From a checkpoint of a small mixture-of-experts model trained on Wikipedia.
Size: width 192, vocabulary 16298, 67.8M parameters.
Experts: 80 experts in each of 10 layers, a sigmoid router, a shared expert of 128 neurons.
Training: a variant of Muon for the experts, 300M tokens.
Below are experts of layer 9 (counted from 0) of a mixture-of-experts language model. Rows are named router (the router's row for the expert), gate (a neuron's input weights, with its number), up (a neuron's input weights, with its number), down (a neuron's output weights, with its number) and show model dimensions 0-191. Each number is 128 + 32 x the weight over its row's rms, rounded and kept within 0 to 255. Numbers have three digits each.
After each expert's rows: "raises" lists some tokens whose logits its average output raises strongly, later layers aside; "comes after" lists some tokens at least twice as common just before its tokens as in all text. This comes from a sample of Wikipedia text that the model never trained on. Tokens count by the router's weight.

# expert 20
router:134123134121132172130096128113102138188134110118092129146090138152114140142073191143095123162151139159120126182123107143121097151077125149091157084094163162158127136165127179143100147160121086113148171156102146122131113106114116092122084145124170086100117161127087071132090077092129086109162142133085172147100076091089095134182095112110124108124154099169188163185146130156126101141145147168098071175134176121180150175127112091173088141170151080117018120179112089177179180115166124133158163106158141134042115109158125107089118066100136145092104115051159081145138141071117122177
gate0:151134111162105101128131092138136107157109144160171119140111140071135170122118134177163143165183129152095107145168160147123136125171118141106113151110173160087071123132119135139107123093139142135163161109148087123116063159104159149112093122157230162111091076092148131081159115087166140148098117112189153142092121097133150115137188113182157080119063085113147133125118147151127142157178164165066091154156148120168126120208116103071136087094163120107132140174142082095143125113146062117105143106144109091128181144175174160100038022164131119146140117161113110088128154151164064188
up0:091078109172146064090166130118196110032116127147109184135102166168086136132108099155131165090126164102123106159131104168227160124101097110128136110107119120138073110143103106136125150148108083217116114127145122170103109157145080156168136214132143133115122132139118069129096134127127097094148138118075144150133096148164122133181182110145173141152095115074086132149189090158114110168147140090109059135112119162141073123170126100093096073130143156083105143078111108150175137161131129161109153142148038175156086089118165112128171138108125135116109157172152169101112125112097058121
down0:062191114107129141129104167127141168171133146075061099130133098134133156086088125077160143177156124142084151097082201118080147125128137113126141095167172075179161186120137125116104127122214165118119113150088131209130116160114155149121171115166131145130188146099154151183086217145148096135088142097146065133143114162147095144138129116125152148092168119148180119090165153107130080111095142130081121113117143155117114094191114130152179168177136160099150149142122075115115144162199124112125148126100066135134132174102089151112155103136189161171180126170124160084089118091106151077
raises: "with ", "at ", "and ", "un", "as ", "of "
comes after: "| ", "the ", "of ", "The ", "on ", "= "

# expert 9
router:113103155133137204096123132125102082145084070098149157156085086143125092148113152152145111192140129144079114123157102168124118136135109177079105116100169138164128141171139132139104141208088114108111178139120134126156108141086134093110094149098213097103119094094120071129131109118165053104175182145111143154078085147105113169162094141097173140151172052117172115160100136139156122099132188134079064109178131169169150164104149085188166151155172113130091145136135127141161203101142166148125141114126114130089130152104116099082156122116124159097119104041137163121110181055109170154
gate0:117134118140171170081124145156095180124122125098073133097117201143177144105098167165122156148196105163168138113155152143160089104124123119110180100092126175108105097109187102158171176149119154110083169174118141079108187055082169048125103163169141087170131111121120103169129114152150143081135141061161169155114158105110129091117139097129115144121092110131138128131096189141139146130106152093118100145154123100143130072135074121114174121086143078119102119205180152114139202140135142091072145115084082060131124117130093109129132124141173147125233142110154104147092117126135134193
up0:134070125102138117124123116116156111082133121157077097141127132132048137112144106151069093121218125122089119132117111080143124124120155130133091152079092057127110138123131124180146078105130128127130097090106135146160118154133041122192134109112056142072118141123092096144096114104084184063130106149130110124105084155151176099091097125161172098149124134107144093147105144132133107109149118197120124149067170174118111121133120112154088147124119082131105097001058136148115082085119101206109118140122165147133133172105153149124105142152128083152111161187125198052164110096164128136
down0:088102117130163115156139097127027072090122098158129109156103082143138134123120062183124093115189146128130144117149163104151144093155151143114107068147133154197132146130153139147097101127113048128148167128134112109125158155096104140083109093102152151122120148112186105144111172105175081109171131156111125131202151102126153079096139135073132104069147172136121124070127120138182157117090137100097127114082129183152230139055117110126163109073129063105159180147111116096136166131145135109106131116110087132071086156077111134164134166172147139130091151103141176194141141107077196118
raises: "the ", "N", "-", "L", "in ", "New "
comes after: "| ", "(", ",", ".", "; ", "0 "

# expert 8
router:151114132128140178119112115101107131163133117120111118154083128135119126166055192159101119190158126162130134188118101140133122150077118133071147089057153160137111121143128191144072142166123091102157147152099148134142108138111108113112058121121152094096132147116085081134090090109134081110142117142093168165098070102092097153181094118113130101150154091162169169175136102137150099143138147190080072172132158133161138178116104076150098138192147097103025100178114101193196182118158130128157147102167143156068111113133121108093109075115120129077120119055140074141139151088096132167
gate1:094137190082137118121135145128076090179117142121107133159069191110123098078065115109137132102166150116151186158134141118117141134149102120151146179115156149068141080119161126053133171140142146154133112106134157126114144097071086139099127045116141115142164127176112065136126166096137172156142129169112120205144103110122040106146131107140110107186145135116128162140124138140195112166164121149129179111124149095136166198158077146115140097091135122111095168087114095195181137120106161173125139118119159145176174146165169053143139085145103123128106078118105099157114157146039070166
up1:107099079118132145192080101162096150113153155151114119132129091124114123143102141121127175114147129087147129088134142164125094120120135114150196114158082089101119121091098139150069143123149141151090130153099126121159087187148090075143143164074070143116107076026105138155127167141074049107108144080137146112129130089129100094165081142133120138116126169086144090075114107172126115131177195129145134148122103096116151070101138128150119111099104154111090146135147123086124110170146204117090216135156140131084082119133146053166054136095205160163119098091179111113129108079195120149
down1:173131136158111136134160134074117157132117110147071115176158141141075095138159116152127108140081114147111114136119130120108118124137109163210141161087118100157157109136121116118165173139106112102112155131148202102144124081146136109163149077100058109171133076181095130159136092134089109154192050099147096140187104165118082083146097174105098109117103106076207137184044185147119138153136152110100125149167153097162083187176177130104173180077171119116155149146144149127127096121124111091117166127161098141129083139120172173079147160098082121124141122194194169128151180129117156103
raises: "but ", "and ", "of ", "because ", "she "
comes after: "| ", ".", ", ", "'", "–", " "

# expert 21
router:145110136123127181131093119111090103190133110114095129139087120138142126157062189153092097166160135167121149179127107125133104155084133160081147088079151161154132151168116182124083154164149081106141158156095151123130114119119121093120076124138155096080112144139093077134107069089123097112151150141097163140099081094090097141160097110121114099156168111163183160187141118136136106157130132163080058162115161128169139175122129071156104133187135066115030113177109088192203182128151125132154157091168132143077118110137115103103117084122133127078125120056148068129135151056091121172
gate0:160086091144147104072103129099167070139149140094113161129125111135149190158117093121119105123108126128110175155111113121095105136104050082154123124113153167099168176106074125155154149161126169134115134181129191097172061117138118115149135138089177135000116129125116131166069153178128116093103119133141100158148111093110114135152124151124103079104170135144143108142104126075131161075110164130098122082176152114178165108140100124193170130089099125134122082163144142118222143116137175148134144161148104118140119128197151189163166084136090124079135164104058095054126092167140118154
up0:142098094196119144089159174129171140171073087175107177157153119069121139110131081155157177099157143099146165126119165140124076145118061149126051156098187147132124101095136120141144153096112125136167147147125092102140136067155153143099141086121094185138151144144097099149087095092118189082130078114097056118163136113123130118147095140100135104167136129097085164155102127139152162130183196113122136136161116101156122131131152178099160151098158171188111148180184070128102134155191127106142167178140118138151100155137182119099128119139104169146172132146048103089157077043163104101
down0:122142145089119160147138141142132116107136144080157087196133208088109083085090142154142072125074139101074083140135137158099119147129160152093162120170111100068153103163101158111142075143099164093151159137115144129102142120110112181131141070140051123204202144124102123137067089131116042102111062134095108131124137157122168152153145153129086122143174167063091121137123058118076116138102153168164143042135158133094099128127120085133060077096129133072112133138127186109119112091121103095087141156076131173133058074087135154133129117141125086120134125146129160103112147137089121113
raises: "and ", "ac", "m", "of ", "ag", "r"
comes after: ". ", "at ", "\n\n", "to ", "–", "from "

# expert 28
router:143129133139106213134124159043125133171103092137127149122080095134157130173107154115141191114117172179132157161118113139115126179077134164086093084136202117153115131145118160174095132107141099122143209149074144123144171165134111150094035116084180104089139149110110120155156133099098082158129091099144161092104112139140105161137148131157084102121150019122123120130083133150151103112154145108073088166141113140158154152081128147174099093150185122138092080135092085158144170167099107130122107131133090065117091056155127106164136105110166144130118147105134092140124108110044125196
gate0:106139162143128128141136145139143116153097147128122106080077144097097129103153091126137128149096143108119162143150106160087153118103059127091103128050094097137151104031115132125162172113157127189053104105110075099049139122088114214173051158065122079109111054127074130182143137107113145125126097118163200129137120145124128170109134137181116100124139149096145105125048132089125139127176199132067138158116112147119153102125149131131139141161135104138107101131126185187106139170146135115155106043096086118168096108158142151117161131119092097081156125128133095144129060147130137188
up0:139176172133172117126041055141054099132114102145128094143143048156185124102114151116199089160163122147123118088131118165131154158160146139145137069100135158110112131151086101155172154130061163128141086138120148148175166125050141176134143122181103131136121137141191105115127140159184144158116116112105123083108064166054135167087159126138148125119115131084103114165134118084112101164068148133145148137213145153120085165104109114115145093152172117168109073088119177072147151181108177149159146089175182101135161150150144127136121186166123136189111152112130140110100154166132135142
down0:111137133101113112165126128123168103122131127097144158084136178153083170149135145128106092166100118235151145147097116176183187126121152079120117122141219194132080076100107110176129151154149153021118111111078190142159126145137142119148175147165103111143198110135139167158137118113117163055149074125169095136089097129195162132106111153166124147093135137114178068123150159098090123107156123114114148127103149123165130201103095127133163098084141143096108118146131137112134094145085156131162118098090156131128088070108131110077132160142128132108069189162094129124158175186179103129
raises: "ag", "eg", "-", "(", "et", "el"
comes after: "and ", "to ", "\"", "was ", "a ", ". "

# expert 78
router:163124150154134151079147137125115143157138075096114096169122131074178125135055129115112127122115168154147122158111103151133109129082113173100140127029128116136108137182102186088082143177089126091132175157121173164148104144086091080119083089105120123122150156126074102129111103133161096077136117126108150177160083122091126093191106176159137123128132116143178137141114149119200073173181111172094120133147159161144118167165131087105067112173141061087089086178112083165136102104156119122207126106186148152092100120145147106077147129112121096072136148051138093152124166105098166176
gate0:153066089185177091181103106131102077152087138103131133122091098133127093156156194157092054121053171139117150163074135063181103169125160114111126131128161194123146183106174141180155133173174131159160113118106151124093096133089133170111096134078149121130108140103142182113112115102067111133124169088136140123110134073122123068189091142130115117175132133167096096106114131152115065102118147122150162141187101134117145135208091090132047107151145137068122081101155124119130108105158176135155113118159130177129155124141110164106161178100084102111140160123125164206157111132086159138
up0:183082161142119145203187152123196135157109142139070122140148116139064103161133163088103144134092179117091134098115116145111129109062174114127145166120072095134116112139142106166097184102144126125153107158113144165114118108119124166148162148103140151144209093145127058102156129152096120103088133121127144181146128104151165076096099116148132147138193102112051176156094110060105112126153112112167146084101152152132130087125085111130110140235125098115162111111089087151174170100078131088196142088143184185114127086125083158123126133093117065122120114135090152143064146100141105081
down0:158157108061165142149139140141132119104161123125092125097123138120168128179114114149117153110131152162157128076126110144096076069144138131110114191183201108146106177108148081137125148113158136115151166118132119111075132160161115152126111146174089145112164144144144133142132138172112186064016124090127117117083149134133106159095054137124128138191143102154118089053155140108121115208158121186093130148101108106079107124113130141176135124145163105143143084179160140149140151145135084088109176129136170037149187115138087142124162053203109106151094155147114124096089173180156105084
raises: "& ", "and ", "to ", "(", "T", "- "
comes after: "201", "200", "202", "199", "–", "198"

# expert 0
router:189116161124092225097130086141177154168145142136117160143131113116184147161134120095126123126140138148122170109126105173123125139131141189079091087084138137219124125143159127118127136145127167119152166137061168117097132084136159070092102132126138133091151193143110115118110147092081118134173176114095146196089098125090091142160091073091128152112175130186167152142145156188183045146163169179121057120109136165152123108080100074139104110121113135154117111127138074137176197093105109104132167147123146122090097126122144094080179124107103072101109124078182135159108112133090141166
gate0:146149150090092155072118093179091194109151132119147106129109115143182147209131183098094204136080103125117086153095130142112139132177090129057082148040033118151090121117125107083143161182103124105147147133125153090112096115105148119145124111149152106096172154098135176148102069120081146144097155112093118110108116115096148123159104138155124126114124163160102135106176164125170167191156134139152129123109136131162122099141126125169167215159159140142143109126136070116144115131071126086144241093161105095118151120114114104121097081165151074125132070121172135153121126075118161081
up0:111091144092151123070130156099082115127152132120125147095160128085114161150163177137119111108101157162099096140105139127145139116130124121121093078151101149163158109113149138204133127137124158074118113200094121175130133137095134094152134053099121164104124163211174138110102136147169077131139078161128125153153107114094165101087185105131129093183163104136081137156083127119132097081208060077152166102125101082128103148135161146111060146152053156148107135214169143131153130094133175088122146053124154161171174106093133164127103165118191060119103174172133117168167147131096124128
down0:168142175151117144145123091111155128158053099052126144145128085205148094115132130120094142145132157075123164112124105116150100071117138124165149087096100152212130195074131102115090184074142173147141174092147132137097126128150169136117098130150110115123151101097128197194094151130136145102114116147110136131127125150144183096194143106161183214152123138167161116154067111142141152154153121111157165109092132143087077129164117135093100190134098065063116146129092121097043162136155137083123156137147140146151081171184138087119127153112151121141141147101141157185100077133133177179
raises: "and ", "(", "the ", "G", "g", "C"
comes after: "as ", "was ", "the ", "a ", "and ", "of "

# expert 25
router:139101188118189127108122131141176104178151126102131112185125166115161126173135120119073144119140082155176104145121154150182120214109141215096114110094148203152128114128113145128076171155135137110171090211137137175118109119104154121144052154111131139134152148120116072147086064057134104128122135130137135113124126085087086151192140156114151136102114021146140121100096111134135105127161171146067158144141152142121118138146117116172124106133162117071093109190085168138150164111199134113173112112136090084136148084108156173130127100112164101120129092126170084148128069078104164093
gate0:116129090141211061126112156102118058070129094134136036128114104096130127158145115116123124106118130125119094133152117126113093137179128073112098123165110155096155080161096128030122159088152121128154108112112141113101117138187166147159104157059117147160156145119105060145155148106117027111099195123162181127095125145081103127159137117123167104122128112130142152075131103138153161075134133147137138092114153169141092140133095114128127122110122125123043136132151060115168129099131142170193147164151158148132116164175116122064152163108158118116092150149159145159096059066174207113
up0:155177162137065091100120140147113172118130157156146140147131107142091135119062098188163154101092164141189164118107100157146130067088151076106178108123156139128088123158162114142146100123149132098093093161153106101145123135126096122173148092152160129148141195152121162085132170126118165115122074141114126130125132131152141109099127103117088171142123162132133116183157171169107110123120108139186126117098142122170199103172186179133092177102196140170190125109231186124136116138114081084089060129090096171109151068081175105100111087142193104122124098087152116174107185172105110123
down0:165137094172157143165179172121191141081106108150156098124103127104135169176126165046090165140161143142144120108091143143063112135052108121150143105112154107152182129164137165114184187150115203091162090120099137103128197149168116118097112043124126116098129100101135194149148139138144121095167084121162105099081127169057100118138143122130145151130114150136112160143106130136118140196142069121105122120128122098161102186150120135152094132131238131158155142071181102123126115138079130110127106112121111158158151098139139115093085126169129139122227122060131151144162144169166097104
raises: "-", "d", ", ", ". ", "on ", "in "
comes after: "- ", ": ", "(", "==", "== ", "; "

# expert 77
router:153092121117156173120121112173142114090115110125123088127098140137176121117096145153096067158149155166115118194128113110102127140161133118131085118101220175127119117133164150160114095171154161144120187161130129156104084088134117105120103128138134134090094162161112097137113074123145103097113176130113132108049146103169141184150085096079152160125151148150175171132169170138138068148161072141132077123148178129106146111112112141145095130194169162145147105191082091180163152144091113140144185076095090160122123105115179071080114073062145123045060152089091077137156145069106144131
gate0:181121141137169135118141080147123085132139060141142101154145185106111145127167143087080104149164111105130072161136140165096162165059115112148129127112152093124125132103193100172188181166098162071139109132115091132120199159108125118133092142110123185097149135169142103133146083116114094109129138049104134103175155089159176119157119130163147172110119092129119112144117114110124152125068097104043050129102159128093137108152117091178112190131231124127147081164144106158146060145116171149138211097101122099145151109141122099145130129100098171104156136116083046117132159121084128150
up0:067200117102080099082069155154159120111128135133124124137065085139121115179083117181118182120154101150125218128126148114150101163148126119144154127171165179127149130160061144077101106088187114111167162128196176164146093130150181150093138132130135112136103124092116098120080138090087181103163146188159169147077075183131063108149121114113126087136127186137135127083194082167111069105182117098141177142125086106147105166100099161059162135121068097107130124115114148118079105119119083151103093133166153163136108125152139111129124149138125131131059134107114167170134129095154089112
down0:110168144142086055160172105065058177165174113141194091141126124139083101135154179061083146107093138125141125133112066143096128085081118127130168109117135171155141110191145122109079132191132142138091216140135127119117084159109134094092137146129119137151119096142135143143151085125175076161156167132146176152109080104095113131177159110139072174103143127134153158052094186158098155105176086092111123114051169171146184148121095128095112125090115102154101128129133147086097154141160116094124111160156152138133114141107085145200127142087125131101129175169102152177098156079101167153
raises: "d", "g", "present", "M"
comes after: "1", "2", "3", "0", "6", "4"

# expert 24
router:155121142104157161162152105154086133113115154105116126183110131135119097124061136136136154144186124142157100166163104114144092197116124154077115134063162181142146158168145194111107181134132168181097136141162151152098072141073135089174071100085117107130127079101119098134134109086126099060178160129135185131055110124124128108173101127097158119109132041116160110125140128157163102091126131129120147131177149140100137147126138102099130149147146045084082109216119118155133176093127143145158168113169096086107166083126106127100109091126111106058160092044136164118177087079136125165
gate0:097124144111129152159145051132122174141188153110101134159151197106143128116104157142151167067139117129089201119172172151091145130151137116155110121054156163120160151155138175164131104083146157120096156133102136132080133149153099114144157122107105129157171113129120070094096120133116114130122096154129119126073127119108064108164088163147185117084194096086116139177101038120115172158131190073086124098124171076139146111157109122144170153161094132096107076156148131096066141132122151109149124147150115137090188109140102162091151073103114077067147119090077166125169112109064046159
up0:103141159129087115133106099164129142063118135095064107135109122162170153150149182121094156136165194129160113158094150144148095112119123110135178114109120157141113091127162118073053152122147115099139103094102063177127145091137083105129177081130139148146128150159169111141215163115150101167119122145102168087085176180127105168146177104155146145066151090140146134165131117058153143126102133084120157104141099180105140143117131154105128131131158156113103122186199109114115163172105033136151117147194155130156161130136150082180148175128208099187123157136158145117181132068159173172
down0:070134206127113100134115165134174165113162168166103168106119156125114172094089120102111118152162137135151168188097125167092114075110116099111122114145091151100122116180152096155125193144133098126137119098109092156156098127133153143131255137135136128150145191091137146108083165139147149131152176092069145074084074103157130121114078108124113132100176106134158138173102124097133093081121147070118144152130101126120112165146135089153162143078102072141092156208156128113144134100098053113116138126105167135194123149147079167178143132128126115137157122115141104084180105124185140107
raises: "to ", "in ", "the ", "of ", "l", "L"
comes after: ".", ",", "°", "′", ":", "2"

# expert 70
router:096161171082136130048156119136135093184152149139115091136101120114158121147134126181094121131135110103153108193135177118166124171053172145134136151128151156170169075143097147098101101209162155116110166146145155148167165140136129138107061123106123150124176165146125166118138073069085126144148187172094134217069136147101087163151053131107105139141108085171160147079096098147108082144084166136091073159079147164169192165125085105116129111198140100123132129143118096124157106064148137133132140123113121124079172116143172145058129133070153139107089101138163133146141152101123144148
gate0:118128131091102093076085222167127134155070173155165129142084098108105112163157118143086112113121092116085154148115131110092104074153161102160135123099108218120181081162130157116124059188114132107130117103133119139172159125138123155120095138126084150078175180159088177110117127138160149116177101152192180140081115148145039190215084133099155050151086121113112114103140132126118129095121171112178093146148158124162120177117130121127112183151138070145162122138151148105173120135190111127181100191097163123110119140119117135152104145108140143135087124093163124076154103099163120156
up0:179118036148132138105163167119144163180120178156159109097161154133169128133170162203075139125133151126173142125145126124142148140135125094137064128154078120174150104137132133109147143180173115100142151149121155139177152123140172078153113157135117164094147173124135147120093142141150132135182107150140103120114150126131106155163068085091073135143095145062145091106092134205146096119108187120161135166084164144138136184138120152168118172128083177156149162153111164104161080122133112107144177142084152116172111137034160127101146196127164083128005198108139117120142129114115117167
down0:109133144124155105107143088089085148129146127092147142140196146089143098108068201135196159077159145099221159112132102203129109144147167139090089132154165111122101143187139101102103097112118121120162157057176083136150099119145105152135147147135145152128067130122161152177099158148156136106153125112125173100148154187116174133103140117123098168146107132143134118098119093149108187110219119077150154049109144138142151127125175114152145191126127125096146125097136121090128089085107097032100144130103110141187227116136099139167142096143083151135136088105152145092176099120136160178
raises: "is", "sh", "ly", ". ", "it", "."
comes after: ", ", ": ", "of ", "- ", "de ", "in "

# expert 61
router:150148167124139176077180142135090118145140089077121129116103083106105114180069162138107076175131175183085132149156098139103116115087163087100159131104127154139128180167134166136045094173174096174139139146092095142132123095083059122107111168105179097087131113122167112116110128057190069107113119104143172127118103057130112133147139129113135122158162058159165155169161164171143136110177173100137119104141110121125113177146127114124111087120119119180068107178101134171172139110152106135206201111141106083102126078097168113106175144135096137109128132078176074129130165081135123144
gate1:058146125148146113085120177107123177202076170093096103142082131144129126191111165136111100109160174120135146153151149093154129115118089114131138174131160174119135162141142169113128137088212079148118111125133110113084072063144039172126115184165094131148139083142108123140099131125151123077132105136109079122141158039065125132162101156150147149127153097117139140184167145072139126152130132114172086125123152103104109095084129119194172121112104118146152150091099109124159173181083107128119159120104091064147148119132173082123178117098140076161078143107179131166072150112153052103
up1:125170116155219103098081163167088200123080148068078176175145182138097086112109174096129142109123131163125102183144124052139108121184118142133107169145130168057110184108131117124186133109182120163124132161129097113143099114150101159186118175125161112115098160101089086129153113110115131090205130111126089142130132090068113117129118180143159093105105168152143103120129160154164179134108131192136113156191079137141097178084174121087145141082160115149158096129104097092146180195098112088124131125118095123085112129108183148157121161179088093154104165111140118118085170142134129113
down1:120118097057110137182162155148103145081143131114109140156099127114107114074110151115147141129135147173136142117157128111106160120166119131176095114173108034155082156126134085174140096097136100157163148172151057147078133101124128123139117093173112076185132115180117139153136058176038134118125093057121122178113133108152106130135133137128115130180127167145126123131163122142135052107096186090186139140142164148064063061161141132119161094144123181059105139077147122156123090189104138124093160098148162173161117086150110105104066117175137128131140182132178147117137107179132175109
raises: "\"", "N", "s", " ", "n", "("
comes after: "\n", ") ", "0 ", " ", "\" ", "1 "

# expert 12
router:124144119141113198115082131101167124158160125135137100089144152076105127116105163115145143133167112137079150152125112120111065209122123113087164158109171132146144082158119158127076162110128084130151125119093153121120094087080100110108099178144140122118192139127154092156127049115152073169128107138088173176125131112057106163122055129121100075153201139154197162199162141111152112139133127176095106144130109159153132186138155049167056122157156138113077097139099158178172178183156173082148125134131156166119092121133092106110132107126147100132147126056142065148180119107116119149
gate0:155089126109154111169155126120136120163109120135109073137142096108045090074155184096105119133136149119129146141163113173134199183127142117136153140139116155108177083113103111179110089120126125076141102157133170078167142108116075112092141124101129124116102101144121139130114168151125053166183079119064073132089175144136099143072070071099058167132168099166170146193098082118120173091113144151130145148123145061170156114102115088147085144140109091077087148163130129114112117178172154105115120116159182162085124090101112098115095158095147105164090146221111184124131165130090108091
up0:121144126100187117150120120132137102112163115106177115166159144108112064125100150129101127142152110131108162152116140173121160065100156145140139129111112130098169111087069104124130111111164111124098098061078185104204169061150096147151137127111109150141096146216114146119134136143142097122085102147161104129083074202154152146170142103087118167144149110097173182142075172096112195036131074163162123111117100079122071156142160159155089150134109084166176119090113094162150125125154146144160110153082168120109101041100055119143137076123131148158099160167160142141170165090117135132
down0:103193154164158116179125143151143166176079111176165117127146136169142157122081146109143198194094145129163145098168132153143103167110137128164083095223101167140121113083057183156103130102182052149098114136113125121105127119132138122079198098125128102114120178145074148130094153150109141141140067158068112114136116149122033127107113054152140129171157130116108097120125150063105112114189139093100123177127115099114188090099114084167118118142102110074121150153108149157126116128103114080126143128183093133152106169126123145183165148143148140113131101097131053102146104183085159125
raises: "in ", "and ", "(", "to ", "of ", "with "
comes after: "the ", "The ", "a ", "his ", "s ", "their "

# expert 23
router:140127132132137185105109129132103129189117105118093131145095133131121114155070200154075109165157123166130128183135110133137098144089134137077148098073152160144119145127127183123079146179136097107156158157108121119130113114116108103122067112120146084097112160115077073124110074081138093133157133138088182152108089104094105146181107132122111105140159087156173147180149126134150098167141144156085050187127175125143144176119117057168082121167138088115026094173111100199164190139157110127171159113169129133063113113126118103089106075111135133074122111062142077126127144068099113179
gate1:099097104178143158099119076160120169129128110112128113157119052140155116155074088147130134139093132088122088194141157167148107123132164149115134125114169161181124102143187151153189122169159114114125133180126096140112135151098091135109098089130097087142181110133091128138093150136133116114113093157122131097123052149125105134120150168123135130079189117179212160150169109181143136125079176060149133139147141145152164162124149177118148123086110114182036105125073207119135078112169128116115177178134196156180063141142118139127158106126152086095115077180107193128114183110154109117
up1:112135081119192139099141124088106197121110117145168137142139106189137200136113111105129189117136144107050184086183137122163136113110100096075096165122144075086140172078159168122087185153195106148110087146092140125150103167124094138149167111141058106124136105145126107132126156173102145142115154098149107163131104109164099124090147137087128149194087096129111135113076175113137120145154095126164194109091144166139124163040147166105164167153117123127146121221143159100113118151126148137157116120143117150122161076141103083104083099115097135147125081083154154175159196082116202146
down1:106124132106116104179099091117220054136099101100086154077134134178151110179100083144176140153086129177125124117128117134117151141112116063164164095089142088137103171124133128114148112156138081107151077155139139143102153203101147106127140116173146117115167094143096118152184097074116154112167128068117141121131174138146096132132128147110163127072149088133147100190148089147158103076100180166163172115141162077139150101234077140120100136158160067132160105120144151106132130139197113138151125085071113172179050177131151107130128160122153174093120108132168117100123068119091101110
raises: "of ", "olf ", "sch", "rul", "leader ", "serv"
comes after: "| ", "(", "–", "W", "; ", "E"

# expert 45
router:142111135118138175131107116113100133163120126109085125152081118140129140152073199162109112175142135154117143177151104136123115143074135150094163086075156162139133121160125178131097136172134094108144145156104145120126109137092110094109038113122155088089132158142081084134104070094138090104148117136090149144089090095104104142159103113123131101148151109171192147207156119132161097157136140171092073154131161105165143175127128065156090132177147070105020086194115095189190180111167135126153154103160157146067112091142122110100127073112127149090116104067157077119148150072100120183
gate0:124088163124146128099086023164191148110161131086108140158105092114087119136075131091139137140186124137127161134159055147130095143141111148149159180148119130107133066114140081124136118175093117135200095116141197127153145085114115113143102080131138129085139107108180121124173173156134119136148127161140255102072138153093063134097099142131109132114131122188146087189093100133148118134151135154156079138149121090108048076175132105140149093154129104104113141140139157164170163089143151169110127089132129101228140107134121164117152154121111082098136106154139073139084121113112096103
up0:125086124126141108115195186124114110153152082118127154135126111129079140142175120087177180127134084192099124092140138085159160176127103130115081141111141107149171170151092116129101153165139131135160117145139167114045114169141125168130077152153077163134125099128152117060219177106152132118132055116042109130125182093150214151215132142132159107151178133141139161101120145119112072108075100131122113050117140156053189105134120128168156142132105140103138084107123142133092110056122154144103106125148111141096147112121152183178158109076107142122157113146135158140138110082139182129
down0:154100152179148127129114132165058140122106137122114177164113174134121092073116125139136089167126095140125140153099170128217133127121085151132142157075192139159089136170119145092122106187126167126098119093133140218136138187160136106164102127134141120135066132179107163112090169105125086125094104113120077133094125157136098105171151107141083092095076125102108131116180139112211172142151172197129166128116091133127120122120142099112104145148160109120152164170220183101224127088118102104162058127148104096132140086127174120114138132138084133161110111110078103062181164160116118147
raises: "or ", "from ", "(", "of ", "and ", "who "
comes after: "| ", "Coordinates", "==", "^{", "== ", "Position"

# expert 68
router:099124095192146169084105135145168116187150136152091089136118100093135151163105184162102074154128149124151121152113088131165124206127114179093100156120135139163121085142067119147116120123100101128148154159162097132164133089127083109163047093117187134148172158097128135148129118081155128110139156169154112130139066115132116131143104134173158061136125021142129099126168064090176140153144144117074145146134138197162163158117134132220085135128138075134093117159127125156136203128167127099167103123134075074127141116156135148078166156146157107044107098113157157154097126089080134130
gate0:116124138163073179139120103100200120117094070174104046139118077103140146168125127090133168166116138115211140164067111120122152117140132170120096133145084077091106115159110078132125156134158119146128086127204146172169087094090097090153051141159193150147169146111148142174132148112121124152172158110154104123184123171115140138168035116140177116114202170079179109102155131134174118207132114111075107157128168138118127145136102088145109114076126159149168117118125084196149127149118157129113080077159123075136170102103139125096135161092141144117140108098111141116114123160170100127
up0:131114185083159108127164177138115138150128121111149124094141123087095160173166162103128130116100142107093129115113081123107079126171089075126137095126157124146142141115123154156123059085138117100159137097194179108179138112175133129118113103132174124079123116133078103157108130075092121130119180107114142049158155107095084117141115129148143136113091110132170103164113056116091152059239149159119126141191157118099113132086111098145120130090130100046212141188218138149182138149150164119154156118116159070129120143186120121093132164089084081141161102124111091135090089100156101096
down0:172162162164141119129171113100081177099157162121117108108138119146177062077166146101101179121133065113113111150115141156129137109121152107094071146152114116162166126125166078111143073128112183134146144160159117136131139099128149128125126137088127081106148129124142153145093202180149122164075161123115115198154127133092081166148128149132095172139130144151186100091129096152150183129142148149168149162142147186159088142103191153162088107114128161177072142092152121117081097164098092017151180172100137123112228131156172135115140080049138123145159126129118088116130059141152091118
raises: "en", ", ", "ag", "\n", "us", "an"
comes after: "the ", "a ", "and ", "an ", "The ", "s "